Weights of a small mixture-of-experts language model, trained from scratch on English Wikipedia.
Size: 8 layers, vocabulary 4096, 100M parameters.
Experts: 32 experts in each of 8 layers, 576 squared ReLU neurons an expert.
Training: a variant of SOAP for the experts, 932M tokens.
Below are experts of layer 2 (counted from 0) of a mixture-of-experts language model. Rows are named up (a neuron's input weights, with its number), down (a neuron's output weights, with its number) and show model dimensions 128-191. Each number is 128 + 24 x the weight over its row's rms, rounded and kept within 0 to 255. Numbers have three digits each.
Before each expert's rows: a language model's description of what the expert responds to; "comes after" lists some tokens at least twice as common just before its tokens as in all text. This comes from a sample of Wikipedia text that the model never trained on. Tokens count by the router's weight.

# expert 9
It responds to: Table separators, mid-word pieces. Pipe separators between numbers in results tables, semicolons, colons and month names in dates, plus word pieces like at, it, ak.
comes after: "0", "1", "3", "4", "2", "5"
up3:148109124146124103100120129115124139153110144110149170112142102104106069143138122121119116141118130138133092120114128121117134127127093105141095130137142129168126110115148118126189106141147111
down3:087108106142147115151160142113147130111162141109128090130113169154099104101136176117129094127118175121100105173137146092144144121117088125125109125135154138129184094140137147127167122122152132
up4:160131133132140156089145136109137156152155139119120049086117138174136145158147134137125135121136107109115172132112151180100142139139132131133145083120158094109121121159097134151134086129123167
down4:127104130146090138142117118100197142134127097116163137151141207079120109133090112119110122133118164122148131096128135108144137115143097155144144103136093171142096128141098111159096136127137137
up5:160143129101175129131155157146097134124112089112110106130080085173170114159128116155141121113177142159131082111127185129142160103086158123114129127140130124091091123167138151141122115114106147
down5:131130095111107103127129102181115117139108153141102132143090111110087116169073122067140131137124127150131123142115133158131163081155167151150121122123117150108141150135119170144120120085111098
up6:098107146113103130165134126099114133110120158125102099085184071116104088129147145145122144105133146171149139122100149119145147115174038106091099147118109145157125116129128133110146119149120129
down6:128102122126106134114092121137148120098106132159072135129087099119152104153171177082123124144090109185107129148155184170107148131132086112108125156117131122133138114166111139166103126153135114
up7:094104154125160122123204128128130144151141101122111131126118102137110160123129131112135131146158133146105084097121104115132144139145106125097088153120076092099111102128112143095122118114105094
down7:142122117129138148156123085138128128095114098140102160151132145172112147120138112089111118133069091123124095160135130144170093119101079165121123115131115125154152146113094115128129134110134153
up8:159125123087130121125097110113100146157129110167103120094087122126188102139134125167109159147159107128128112082126119104138126186144094157116143140089155166167139146142059137107113139136149126
down8:133123144100110115138145146135146150106122111114137131125105132092131138132121122142140151181100095134126120086112116110128136151091105115118138133123119112120137113126124134156104133099153103
up9:136147136114138158171150116121142130102145137120131087096148141137148108121173111133106128117116146125133122105071123094126132066160113128120134132109133125171080119116114159145115121180166077
down9:140118113152124142119162141144189100111113133144170132143154132103133121111125136139140134119159093113109109134115106162100115153141094154091123151161135136110178137121110108147148104156153125
up10:147091117100099122118118095148121124136123097163124137151116140111146151135150137150102139120132128082092122127134086117090166112164102181182103163155124140108154123183123185153151110122137122
down10:131125150136195133135121125085105110130114136104143137150150122118097132155110129116091113131150178131165119112107141138140147190138100104113109146116157141125141107135112122108150140117108106
up11:133141085170113095103095136141130135118151158110107124126102105138143135134102165156102148120129111107168144136082109132106143103085123125158174123131144076149110092148115108098136141098122111
down11:125167113116142113119122100134114123144123111079135133111091133142122111106123135150155113147117153084127101130131134157119120180173088116125123157114134098136129178106127123131142147120138140
up12:146105115127141126113101126120102137076148124116128139136180128133153097125150146115124131100119166102114103146167167151086134141133143151148131112136123161129085137140127109109105129092129083
down12:150148096138136112159169136146106122134131128113122148137150101147103156129118129088086122125104170128151149152159107119097099127100100123159192153171082140109087112076113098150119137097139116
up13:124107134148119127136103146110144082122117169145145139177159140121129145098119132140094132139124109079156138108112148106100118082072133115137135144115128129096119173162117157118149104171119107
down13:126157106167133124111140134160174144107112116124121130179139132105200135182125123154148141139120133091141152146141138110146111146111119145117151112147079113105106150105118118150126153144137155
up14:177102137114146153146125087111111092137138151078164119097165129124174126131138141166081119093105145170122096099118132122107134119180147145130088141127135118150134170161174148129118165119153132
down14:136138086124085134114136146109122118165116130124130132160123135151114172124089112094123170121104141123121083121158113106080154143118155142104129129128099187135085131167107081124099140119146076
up15:166134132159144095125153166135139123135119202120129127113096129136095125131107122133191149149103118098111135118124094152137123132165162182126116149143117146135117129146093140105065091117160177
down15:119142100114152124126138122147129137168127087128136162140096138131125106105134128144111111111141120137135139131138141134168150160109114124152127107147191142147127126091191149128115136133112108
up16:143160151163133152149145149049160133115155102117142131124155155118139121111114099154073175149120132127124138130172134092170109117134137118139119132153124065133142148144113129154143112117101113
down16:141102141113095126118122127088150110132165168143113148098147145128092159126163126057141162121130113159156183112133140094108136160119093127122161084118150149126134092104157124135105140088104136
up17:149131126147187086139083142153133095127129095147128100130144145162167110115123134094111139103129141158087159149152078181123146123106111136131113107123111089120097118103136159123149169151140109
down17:103116135147151093139134119154144121118109094121134072119142109176122101112156100098155157181103079095114130133118144131156142120155087104133120133158128139120140156116104162108143134092122112
up18:135141128161123127137098136095145174124141151111119157120136164133117150115191134120135138123132106171175106147115143095150099090134148075188125139120097118118118137116122108134094110172121129
down18:128138136151100126128151127109150117146118117131142178135127085145145143143132138141117118149133145165105109141161120150133091111147131122141108114139165123143097136110114099133158148127085103
up19:160138129143141148139100117105144124159196151106093109121127155143112172130110125119101068122135098132133123098105103142134134079131130140145128126110133150150141174143119133115100124170111095
down19:144117137132107122094118173147154152172135121131131142098128105150145177129163121165086089100145125087145108134129120153130135148169142161187120142128121099129109121163128114165125130122140130
up20:126137188112138126140112160119137134121147124161159069172112120124113141109140126149139144141139148142170101106141128099112148096113113116119154162123151163113142117154132121084130161074118107
down20:156103121125146144128104107113114162109134136124198152116143074147122113185155100116147162143135140129144104168152182141103124168123105057125124137148158138143105105129149119074058121116106130
up21:096109129131117163160178115108135093161132199126166122130119088148141146103120150122134061116142130092122092113172127121142159144092135092088119152092161126132120140139157113094116094149079158
down21:114127094108131159103107164137129148153126114131151202124149146141130147143133108117134154114093111108091130104087131163136113120128117173108103144146144133105129116130144088090114119135158127
up22:126148144157148145100104113119080102139169153120120149115146111134136095141155082110136132097105121175165119161105114102077090068125169151144125153132145099132148124127110102119104129124123115
down22:138140182126068135117118152186136114126151121121107081163108132103139131126154094154151111169096094101098099123112126145113162139099173128130123118136137114126168126108138134145107105150171101
up23:105187134110117095090110127150120146155083143095120124145098124084178140151113173162153109126154144148131127136193160097115126114117136110119129116122136155132144106130145123115161133109147135
down23:102111117128123093107119134158126090123139090116145178147156120110134098154125087104122083146128144133154128105154157102146145148116113108108099122140118154118133091136091176111130093123182146
up24:163139131151135126124116096146091136152097144110151114083128140123127112095114128124117146135083161100139121102152126137158117113140133132105100101079152192168155132102119144120116125143103116
down24:098089078124120149141127147156145106132116084107136123100127106142147146115174130139135125134119156102113141106122128134118126139131093135103145148200087118131149132094176077155105111106175164
up25:119100123108100152178115148143112137123105107144184143099172118135119096097151147161155114104158096073123106082105119151122140099142116132178150127137143112063119128111113151123100145097123118
down25:135147083161126097094120180113135107135189132148151137101096123160124145149120118119121147158160115085122128124116127133159147134133084099123130119158144100132145169101135141098102123171151149
up26:137129075120127124136127113094151145128115088057093115105130155114097147115121130155118130123173122154144111117153138121147144151056127091130094127115111168105081179164095161142123139132100150
down26:080099129106201111148114104127136140142144132151120167108110119145140123125116116071147139116124104124161137144137163105113135158163130135134118146090132175157111158151146121103101144103172109
up27:143108145142112107119118137137108100108139143124112166097142132121142128127124115150128132086114120175138195145166152133177086097128173138121149107121102146125085137123132131163135129102141115
down27:091087128097168116128189138126182136119090131168091120146132151144100098141110093131115124151170117127104169101123113088120115167084143156124142138150126121124180087136132106141099096143119154
up28:172093135118173142131110110127153155132142140111156185094090127105131137128158129105112105110129138144103093152133117137150136139167129086130163112064107055131106138157115114077123142102136134
down28:148116147126118135098156153149135121151144136144134145116114128133086092137144089099161100152110128138139101133134120145127150135086140100142176118093126122124151154093134093137137151145126072
up29:129149104132117161098097169125160134117131123120116101106080171128133114129108160164130123126164108143104151114136093100149138130139118120126110079096130120142111126183095191092118143118112131
down29:119126136162107103145155191117138120131164147120078139085148137113126111117107130140155124147174113146091156149158130111100155141139131113116092130109141096100154142141119148120129176118112130
up30:119132126100149104144139126106148133121101132084130147126118178145133129147099141159115140117145097129116128121105132133125158130119126165130119118160100138130131138147098090113130108142140117
down30:163137145133117114127123151156110123117163116148144116109066135169124105123157118126121153072126119121114120128112148140122163106119155133120122137154147086177098129144127148130123081124148144
up31:169125162129140086121116100130115110206099151137147158126147123144096150153103196128149111123130085126152138127089136099108104143132118121154143127154108149161174164122104109103090136200104147
down31:103152135121134116129148197121114163135130102129140145134137101118101101134156140167128164109179112136106108124102142112194127132123108134174106137138124115135168127118161146130168142121091126
up32:137116069131118093146145140106130094129120163089099168090154115126121158119149122149093103136111109143136114096112113165201095165156102119135141137127103144137167114123138139089174131129130139
down32:119151111148148119135155145129161125101131122092152151151105116147143146126105154072102140147135146139130187133110120139121149097153139146140140152125153151133129143105137145124146154132108126
up33:087107117126126076084076118120101125143116124159106168142135126160088122121138096125154113093084134114178103109162113134137148145122119095091139097162117104165079135099154108099106100167137130
down33:137102128115127111099095129167149134147122140115128124152149103139110133119134157162115117126123104111090126166128111138110120168148103081121151124135103156116132120138160104183118142174136085
up34:121161130126093153153085098098105146153145134135176133132129088132151129106127151148111132144138123096092090136125094145161152125132115134134067104137166142159119134084136107111093150097105153
down34:130152110098110096129120123128121104134153153127128186112174078116113122139153147117130126173152171117094145101138165144105108186167126140123122116093161178128149124115144167109148136118145140
up35:112116125149129108118136118100146122117150115134125132163116149132119142113132100163125167154138127156143124128153166135118129122162131169146101114137168153120138131144124108147093125189134138
down35:176109108170151173079130120113111158118131113147166162141090135143155130112180157128165113104143133164127145178074152152148167127142093158092108101121144099141118111096147140156113108143139169
up36:109180100155136156108152151118136152115179083108121114126160164138143112088138144168122148109119187130100074070119139131123117103130128129142172121143111154151111130131102124134166124102109093
down36:117094125123153142113104124091095145088112120106155112128122167092111136095129099139132148139172135095120152132088096159096156123105170154151121068128131131139141130091092116160160101152089119
up37:139089138114169105113142104123108121107120097152086142132164133128149148105073117150099127088134143148115076142159108131136136146125089140133088125116098095144147112195107136093080113139148159
down37:123159124159102109122106175155166149142146123156145099132108119117127111124099135125127126071153122100132130166091104111090177129160144150130112164129169135122147126132159128145097179087112114
up38:110145100134160113112103078127133125122109122124165097098165102137122137145166143139122123114122150155106104120137095174158118152131133129150108075111138127106132117161114098117165139194088128
down38:132131156107124154100129132074141123139097124132129132106134125116147196097119120119103134143169075116134089158149113151151140129133151153129102171128188132113119105193152158167120095145123095
up39:140120102143107148124120116153152137132089129150127118193148098122125147123133142132138107148161164104152117128098117132148056137122112108122159091169151119116151150110163109148089079152150103
down39:167107113144141101124100147129176122110135143090169135097150149143120143132120103100130138123175171130172106127140131125105104109162138119067115160150157122113141157072090089103152138069148131
up40:138132154132147106116133144123154111101125128115168133106124157086114154152159128115143081095154073088132170096124136163090120134106130180147088113151142125129136116135092133097114123127111166
down40:095127140169153115118136148134116142099104155132110115132129134102125141149118144159145085118125115103156119150115081082169165167134074137141115070122136121089187125125129125148159135118117147
up41:157069096139120094117113115169143132134154126076121091138089129085094123119103128138139113117143073122144129137116156157137130158121120083146115129127120113101124103126156127131160095152155142
down41:149143110110121109119106158161157115148099111153132116097126167098127110168114142114100101101141099146112140109134144183095135155131119124123134088178164124124137145136141138165099131144104145
up42:156117137158170113119136094091087167126108157144138115127110106180128169102135079110172107103199104156129140128108109095126138097095137173122084115097096128141136154110126098112119179169114142
down42:137176139074166133094125137120108158155127163156145120135093119114152138173108116136135132118148092106129102146114151160141162116134197149117099131127170114140173121127124139110106121147074099
up43:108121127177154128122147109097104107151136147140141147101150141123115122151135128129163138110067134077132122101101115102148115202160119089142085119120142115156124162119130085144095097122096117
down43:158112109124105120135149118121141167127082104099147152138084148111141096134169154134122147114132103113113157160112089112161150145111130120159151137158131150129080111142141075098177128120100145
up44:178167109134120149140143108122123120154138112159055121093135077129186107130172133142087150131124144109119105122132126112121153134167120158119097140132081090096154134137118115124107172116178121
down44:128104097150098135098118130138196140145128155088121156128091145116135115129099080124159095110074118121126141170136118089109093114145125174117099155125173149175164097117095105145135141150088158
up45:126120104108161083138127080148171138116112127116168112135115124104078113097127177141156094130092104104159101127130127130134095123154135141151129137124092126171127156132101151143090088115105165
down45:121150131140092142138129108091142138104115149135130128117113128112124119159164153109162126096105079144100144155088163148093124126137073121069111141161185127159124134139108092159097101155144129
up46:107162120142126138167132129097101121133127115129140126152112173128149101161114180145155129157149126091138113123125108152133112144139101122163149129133126102108111141089143108148114138146140129
down46:171149125143119141137130164173124147127107154133113101116063143152116123121124126151127118154045125121088125146133158124165108099133133061117158146168104107113173143148123148119101112122134165
up47:122135081141151104128129151174094158131130119141167095159155083164149081148124123137132135157133126134124120087167159127105139126160134132109091134094121098110067158105132130100111110116107156
down47:159114112131164125127124130133118122109137118138170151142152093129158130125128142118152101154116126119121124114112115130120095084146082113092096131098094127112096121149170084117114139099126112
up48:101152138151155123133137136106122123140110123118145121131174110084116099152172129117127144110106167130110121139088127123097114118155103109124106141130119125095131108088199163143144157108125078
down48:124105153168111128150156074161151165140144088140133101125129150157105124139099140120113094121094149130132082135137132114160141120127102142125153106117140101124124117130124121119141095178131084
up49:132144167113107153067153123138126125156148143102111096147144175111155137132112165175143115123156116131121151114109155103137106115126063138130111108132138154111154131155135108117094128150176110
down49:108146140147125127085137109126141110139150089105143139168121121127112105116141149150136145133146126124109133150120143068114101147147096130135127159130151143138142084128124145125118159150125139
up50:128146111131132080081126118108084123163128150057109135113122167137150154122099147177045126130157095083166124142101109124099137146094135105175116101137140131111135134139146127133174120118142098
down50:151134124173146104098115161135073135114165099107129126112117141115146139081133063137140094169115140145110169097129107179151122156122107127108122101161160102109129087163170124151122135115151112
up51:145140121130133086150117133130119156134170129134122148171110107145157101157141111165139129116138104143138136084122099101126116114148082135114133115139131094122099110157110168115081116110149109
down51:139120119160115130126104096170128176159146179132121144152151107129124164105123143135133140118128147126115173099095117134123122137126121088115157149153127148139138159099124139158147113109142122
up52:126098136120149114097146158164125161114167153109123113115063116115131096123133115133133156147160120105129120135124182129102152129093133128117108140108118135137075135123114119099137155144121130
down52:138129165104137163111112126156107122131125093105110126139091139140133135128133112097150139178133087151099135182150106092105110133096113101100146130126132150126114139123129139130105120139094097
up53:099114143121131093153136138137109105143144129101166111072164130113126083119110122160123100138098108108152159136153155118171139114124104100118202094138109142108134115114142132147154153132145144
down53:094149105117143082080142092107117117141127148094163119132153098119092131155101117130138156103106154156148137126130127128122159099143117123121109121139140101100129149123150120169146129135112142
up54:133166136134135110118129170127156123160104151152109101131142119110101157171116169119178080092150119151104123134123122121122153152141121143159109105120111111163090153093095137145110160139116127
down54:167139118138171119144161153141139161103108111120133108122122100100105099157150081087120097106188097148136132091156139130138128075190118116156158145132137107137132161127117136159109163145110141
up55:117091097176139128168144081108116120128095114126142152134127139111153134107162112101131106129115095133115087151074099154159132164139143110109094104182140117113123110123154139137164102154110149
down55:102108100128098103129103130119114130105119108085135137098104174127145121140156135139152157135093136138108096113110171131131161128136161153115171105132188179116130136108123162130175121103113206
up56:150136127127127134156163142124147130145083092074112139122133163109112113125122142130101113109162129105081142121107083084131109149127116137116120128132126106118149080114121171170108126180106123
down56:101113132147135122133129151118131162166117140131154134134152084157088134127125134099135142102146097122117105090110123103101110123080119147122112108080155090128140124132137120184181127123120079
up57:112122111153171148102133101139146115151158076124147098120132152140138167141109131166131135124131117172142150101097126125119163096087127127133140104122103112122115148166116125149139120142186130
down57:103147158133144141124129138144163151149145099135136133121140163171116126139114110108108166131144153117131140108137155097133152097123129109118153118136117126121133142171154135164168133100155076
up58:135141120114143102126159103130147089143148151148129098094135120159166111109127148138120118130164133123158105134177116146086091135108116137158118140168130156142126141120131098121133109171116134
down58:131135078165088105133100143150150122136108152159139112144121118140178103101137163078117101131078131141140143142121140115121076160130154114054095089114127113152141114112102147118173126154114133
up59:109073114146123160156143135154127097165145161065089124111148119164148179109144125162119160094125141096138111088138129098151126081098129129141108099123148147116160141101121136153107159104096131
down59:126162112149111156115156163139140140182118088122094169095109104138107122093153137158127115116129099103114134153119116104127113137146144149145116146171165191138113085130153125122120130122141121
up60:126118120103136131098121123129064126103167125201096129083131175177126151117143089112172175148144139141136107131162126093137135118164145094122118120154098140149118179107121137152116132118118125
down60:090135138123156109135128093148145115140107127120153181102131105100146134120122094114170115128141169179124080145182170088155130168130103093087121136142117136165096155144131165108125167171089091
up61:160132133118131132120115185108100112105097159115134116145130106132129136145119101157185123111111132154107108099131139136110136090124126065162106136115127117109128103077181133093142121120100138
down61:178182142163101150139182151181134138129129162117126149111123135129102135158121145070127152109118109078133129089155097122113090115142141105133133137137156107080136134136095151159111185127119098
up62:146150139144147111131159149176154120134116139159132136121089124086135181121141122140069163120175117141100125119122144155119090112150110129178114122146132106150133115136159163164176130150165125
down62:108157137130135123116135139118144142089153176119095117153126128160157146181131131137165140138091143097128128135116126121164150116114088155165148110132165120096079131130120128135190148138145129
up63:139123138129121131161093133158152159162131162128154107127150111128142164148075130136137146125137146132107146108124108097177124115118130106140100095167135116140147154115113106139141108174106100
down63:143130130159115136110083124128171161163084156139148125144128129130160144143162152146126114148051116120139105105143111119122124132164100084115163110155107093162112131114088107173120126147125143
up64:113086149141149155159158113107143095105162077092140114115088117091125100148159122133122148088116099147058095111139092139091139160151110129144129115149096077168116109141166172138141132148177128
down64:135151114147145157156105135155142122136125108116123128074129167112114109106126119132111143163058108113153129131075107150157140147109128118097144143126146117130126159127115127147109105097108092
up65:175125125145142130151083149189156103179096117102150136082100124120131167112127118165104136129128138112081117116112135119137056106132165141149138105106119152090142151124160109123155098141150118
down65:102069107169110145087111143124136140151121111135129131141146132101118154133155136149116131112116123092145152148146091188136132082155144182141102114113110150162146195148113104131107130147132135
up66:102126086129112148135113134127118107172121097149121155126143191107125127113117098135133151193138140107148098088127127114102139109134087118121153102118149116099117158137143120121107070122112132
down66:126120096119115100124081131133160146143139100102127121110164095123188127145136142117134135101112172136123107131123131076139128154137138078083100142108150128080153145131117104157169176173159102
up67:131115101154139110108093150173134095148201142084126167089096152085153180127131135122119161086138113134167152142127137168129148145146128132169159149138124115154137109164172106128106133166148141
down67:107132109135121116107137110128151127113131149179117151121087098128153141088157142117128079125131148108133130146123141131151101138125108105157163106107095112137116116120104082131114143122123122
up68:095094124190115136144061098156158142145124102169138126095153158100162149120146123102083133104149159133155110128093152108141130102142131115184110110154090094121118148144151173082132181154138091
down68:142158139132179066160132128159156139155107102178109103115115112149099134101157118084126150144128106112136112118145121143154126136095085153136124086161166163116145131138107152109108122155126191
up69:100139100132146104114094119143115121125151115153084075106104130138175181137076156121113090148128128100132149088116129140079129118117166127129140173133095088105127107177160103117151117096138141
down69:093106125094142132123140117101119083128115092112168130147127133172117141174107163107129127129132146170158107099101128151176133164157121100125121172119132104137158108156122142125121105093104126
up70:106082151135103125136129093133131111144125106125159162102137092095152140156147154147167153121164121114082198110144125148108119132120108179130093136122094135106144148145086097098137116157148112
down70:098139106147155120119109130125126150112118160148132095097150143113127147121164162137144128129152157112094144169174066132130178091127116198106151149121118165073129144119140121106140142107136156
up71:160109129155109118074155105057119137140156082170105088096146116104126125121093123153120142135105103126109129113090144098156128090130108116149099126119086128181125094121131173158153178125169097
down71:117114161163186117144140124060133143135122120169111130071135106105126145114114161091099097162106128137152103130125121136125095099107092113113114068126128089105128128120144146157120099130123095
up72:152121139155136106098109162073118142155156114114148082144118122175124110141147131130130107153142075136108054124120146125104120102148133102165147151153108156114130121105131155107168122145122089
down72:133095161140119130159140115121113130159117136123115084088177097138144115098079135091150109127130154151147154169153148137120183134181091134130134104174122115149115148091108096099159109112068127
up73:125105117064134155156087160139115108115149181174114099164140111102122100100088128123102121180170145131112097122145116109106102153103155133125122144103155139141106073151159057114148146117142094
down73:147138168134140159123136128132126098147136132112094110127159133090085124108108127122144125081128048089146122156070136110137115136158144140087147143091138099102128129125159128146144151110115140
up74:136130147160121134121108144124071145103156186099186128131113099086116141099154155140139119184101128145139131137149106128083113143112123119142102096138132128137134168131102118122118114153172149
down74:113168115115124191139166164142111151144115134101142106148124165082098120165125161163140073137094091126120107162071127146160131146132121138158091101145154156150133127131147109112068131132148101
up75:139131160150165164211151159157186138155140130139141149139109110137121138135130122083088136096123136134131147139184154119102168151141139139148152143107126146114147111151173129120156135167060159
down75:154149092142143164127147166116088134155127140176125111163118107145133133116136119154163149104105153117161115120136174128082166120183143137123109118121175141131118179111117081157118120122120089
up76:148147174128110086110126137118146145131103100114145133091133169119106149139085120108136141113110123135157153101152155113115102139144117144109112089139107158128145144108050159136140101159133130
down76:156135115135132117110140147171124163134192100142120125132123127162126144082128088128128132066088112167133136133139149128106140075114159141109137130164133121142106101140104114168104136083162163
up77:131170126128127127118119084100105134160090125121089105146123130151124084121129079160163141167106091152144161199121115157164125087145098121134127135102142115138128084111112127120142139154137114
down77:089167119109154155105146117155132135147126098115103154123129132133121110148113118094133137142145192135105164109072112137127165159118085115129133126113132124087089141122076123112137134134150096
up78:103135131150156170118147132114115149128151104119116134083093121151074132121134138149109096133112131099155118128110129120151145144194135103164086126174145100168174130116121115149107113145114152
down78:125145117119123139105132140152133133195155135127105112112122147134163147167097124120131130121125119122106166121110116094166142158156089165094122160121142138128145084116106101091136149156115091
up79:096134147124082121117142162141154122074141118181097162100107103197112085108103123162102119131158125185128150109140119098093133113116120144099115126095125170139088128131130140137159084133105149
down79:103144101093095105140106137139153084118116171159123139134131123153166129121150168077125142187089138109123124196093087170071133128145102139125109163140155117170121117175128133126145133156104087
up80:128132131103072105126150118145104123160135120153107158157122136104123150108144160137162128100153117125150114105107110134128122104167128145147098078152142163139122148126119088160137103084165102
down80:147144130117101173137154132164120099148095113159093161121170125111108131134128148150153174131127158138212118111177100132128121166148125109085139079135153095078115135156160171153131140133147118
up81:114120150167207131172152127129142132117114156120145077144145148111142089110117146157133162064099135080133151115140115102116123108147172139123129145162101136131116141159133140099121134141144140
down81:139138126103083141141186131123108104145164123139093130163158118173129115122175133115140117097110117116116144148144111119146135172126164141131157070134124092153110113136131090088116122136112190
up82:136098107132162131133123095125089130167147153093134127137104133160163082132121141131144122144181120127134093114169100142141118109149140129130120149153118117146147097168085118116106123164147113
down82:166165175118169113144113182144134078120186087106112119137131162094140109142144200136130090147136144136128144206138088121097122107166126096132149153142125141161131178149130153090135162126152121
up83:117108171134117139120126140106150144122129146141119109144117111126125145102127119123137170100126129142122149147141132156089121096130109081141093125119091086140124177105155150117108133153161114
down83:128172127127122155139109123176156150131108162145117115133202105142097132112138112137111144122141147154102126156094142167197144149130080111152100135137122154193142136129129166164093138135127109
up84:142130150104159104128115140155142148135122141114135080173096090120109144122136163136153125126087134096138109130102144117122110132121150112139113116150120162136099156156122092106141106194118143
down84:109132153121138120102171145134113137117143079124132119111142110169142081174126098141140124103124129132069131150079128118127111096137127151154117137132143117093150108143123130102123097088124152
up85:130142149131100144092115101081100173149125140140109119132148115118174106109151143129073147133142080139129161123161183088104142113125101166131146131114149114084112140176146121101125133110134120
down85:158149135147103109136108130136127149085121086116129138144134141065102131139139118081158131138124142148148153107104131116086118157117175165170174117122153166134130137122082134136133150150126134
up86:113146161144166106100129097113093111141143119142143149151124156098128137114112124153102132136138144116133137128167153095114142128119126034141082155120136142107115125149098093145118128125166130
down86:098119153110109126163167132139115147137174077141137155106133123142087155150122088133150183125135123095161128116115119136152085135101121082097143119162165087113135135126155111133106153135110155
up87:138113106114096134136107141101071148134149087127124096106078134182147114101106084123186166175108154145170110154140130152108117096162124188160174118157096134134114099139116148102085100110131191
down87:139169125130091092097091155186131111171114096129155145134150148106124151118097128165161148122130112132108128177124145120073125092112151103125120166080097117132145143134137108115130159118079092
up88:137124145106118158193160121139132120118135150165073096120106120095132129100106142163062132183102098109137124126129158090135092100113125174109125164101135106124082112153113121122114121097106107
down88:170151108143169130178138094154112137142125102105135119166121160119151131144089093085107115157126115128116141118110150107123093115094143145144108119123159112151108132110135094081108142094126122
up89:096119167165123155140131167094100120123153127157090128150165143133099128109126110098151114127111139127137135138141106106121143124112160095127111160100137141110155137135109154124127129175157158
down89:113109121126131108143126164129113133119131130129094091122106137119118147137127155103132158097119124125172097103093117138128160155127129102134145141106131117132150160135111150163159141146122098
up90:097136112138161127133111139114147099114134112107116116128110086130125166156103094131093103177123128115121100115128118155118117108114136124129141125116096099136120119124134087074131131145159128
down90:092131134112151127100146082130111136076109110102142115084138102143122153165118100123119125132133136105110131170128120100156100146108107113140131116160079127142102102104130102163122155136153080
up91:092137118119138145103144129145132161107134151113114133156110168110138142101129146127120122133130131156141140134083173130094148150176137084140081102146134128138140140120098149104113106103083121
down91:147119133163117159146134173104110110144116117087108135091113146153133123096159122156165079155115151121138132148117126125140157099124105108155088097108114126088153082129157140136117122113137110
up92:091110101138118141132108132113126150121149117112091147101174109139132085120121102119172118089083117119130123178114121073092104110163096118117120107152091111107068089145127143098134123106151153
down92:131093129138125108086153114156147168126123113092148110142122121143108101136159065089187087121141134125111117191140127088143167158139097101161140174145145167148124138158148133134139147142118095
up93:129146124085145160074129115143165102140134141125105167123163124113162102106121119129143154131137135116111100119072087120109164135132107112141130130132100127123115105149127114107079151138160140
down93:150159115138158147118124118151127137153120148077171123143165147123072127126186084138117119129099108146137173147100139093167095134115136112157134149141105167161149130123177139136103122117119146
up94:152107127131153162121094134065113109112139168155107142130128129121121155138111106132141095181139102110115138131175121152151162095157093153160140129133125139135168079068133103126151119131128171
down94:131179113150156102134147149106139095142108153125144126136125150170076100141139084133085134120116161130147170139100135141115126117158104109134121135149130079135114182178125099158136166108109109
up95:126130121134085150126118130117110091125189130188136157159136108093121141094120142117175147127139122124141117140140127090130109093150157134113101123099142133091100113115159135146139102129170119
down95:124115116165149129120089060112153132078108126124144137134134134092152136107163121072121156129138171116111105136129105188118097168116095149146138133098097132177106124171128192140123104102147160
up96:170115167097145119156162161138114133158148123094125096104119189172134113174121154146147108132089171143084142152125136110146101118149154124151088109131160138146098114162122089115116073123137137
down96:122138083119124097100155144139101148140138099120137140139112158156115094092167179101121120140146083076127134136107047159141109122174142120131148131170096114096121120154137120146105095089160115
up97:122135139098117108110136138104105097159124133112134135130121169118105130103146146156086128085126109119126136103130114125157100158184128082153073137153096122163075133161144131153155100141136139
down97:158117113166102152125115129137125070113118131108133144101162113132121126112193133127103109110082102141108139130093113125122115181154159123110144141117149112135092195110148113136158100120134122
up98:126163085116129106089143133103123126133110128152086119094124124171160143128123088133117127155142160157115142142135124166141116122130146120126113113141116105107080089123111136151139205145109148
down98:093147122148128066137116087137169134156100084145100144095114133157107128161121138117090117133121126132145135135115121129128118093107109166161109110119160113127123155167145149099120141084090137
up99:147137102152140170119122115130142153164128104125100109096159156123113100130111112139068128154190140092152115147176148127118121103080117111131115063128083159143135152154145083154108090099104149
down99:133136102137143163133124089084152111177127098137144144178158088108135113130129139140123120098117112117168131150132110113098158155127128145099132122116150103081146098086128114125143197109128151
up100:154090156124108148157140077103114140085118145117138110099131053169129094133113131154151101131137153101133129096147083123092146134093125110125117093120149146135096169118123137125141121161143121
down100:153112126102140106128124035156128124121119111100153128097127135134112162116118075129122073141166122133106134136108132181074141145096104112129191160120140111129144123134153123141109120167101169
up101:175118099135110120089121116147102140122132100112087120116087123087102126085132113138132101073178142143114165073113062134154126180161095116135151131110090201164115153137135176149146102133122127
down101:095094153140127132132135149174139136152145096148125160086123123114091112149162114181132093150163151135111164152161106101130131175130105114155157154146166167125094106112143115127125163098140136
up102:134138132099119144103109118116098169108121143121139166132118168139126149146136138154115108111157145140116113116096123156126143121140139082155144116132119155154107111127094114099148122099110125
down102:096139153150116145132142117152146135082109129143108102115132115105136195127120138122120102134147098109129104130147098149170091193112154122130127124111142116087139135173103125131119162133107102
up103:157202154162107127111139140161113089097124145142095154122161152153159131127129145136104069138136135116106118098107084099162153163167164133116148117123112088160140117130169126133104148121159139
down103:086141141122138140112111138158101150102122110126147167163149116117127105138153110097126096103140098112149123132127129142119131149130165145144096162136180117135096125090157135145111139130135135
up104:137102155127120125090105142134122141139160131149085113149138120080098119102114141163077114129127095129135103139117150112099128128140184105139153098149122108106104143116131144109152142143145146
down104:136072136127124126123148148139145083116144115119134111129129155133107154134129130176122107112128091130161101147081141122123124151153079150118152156118158107074116118111134129114153130144107104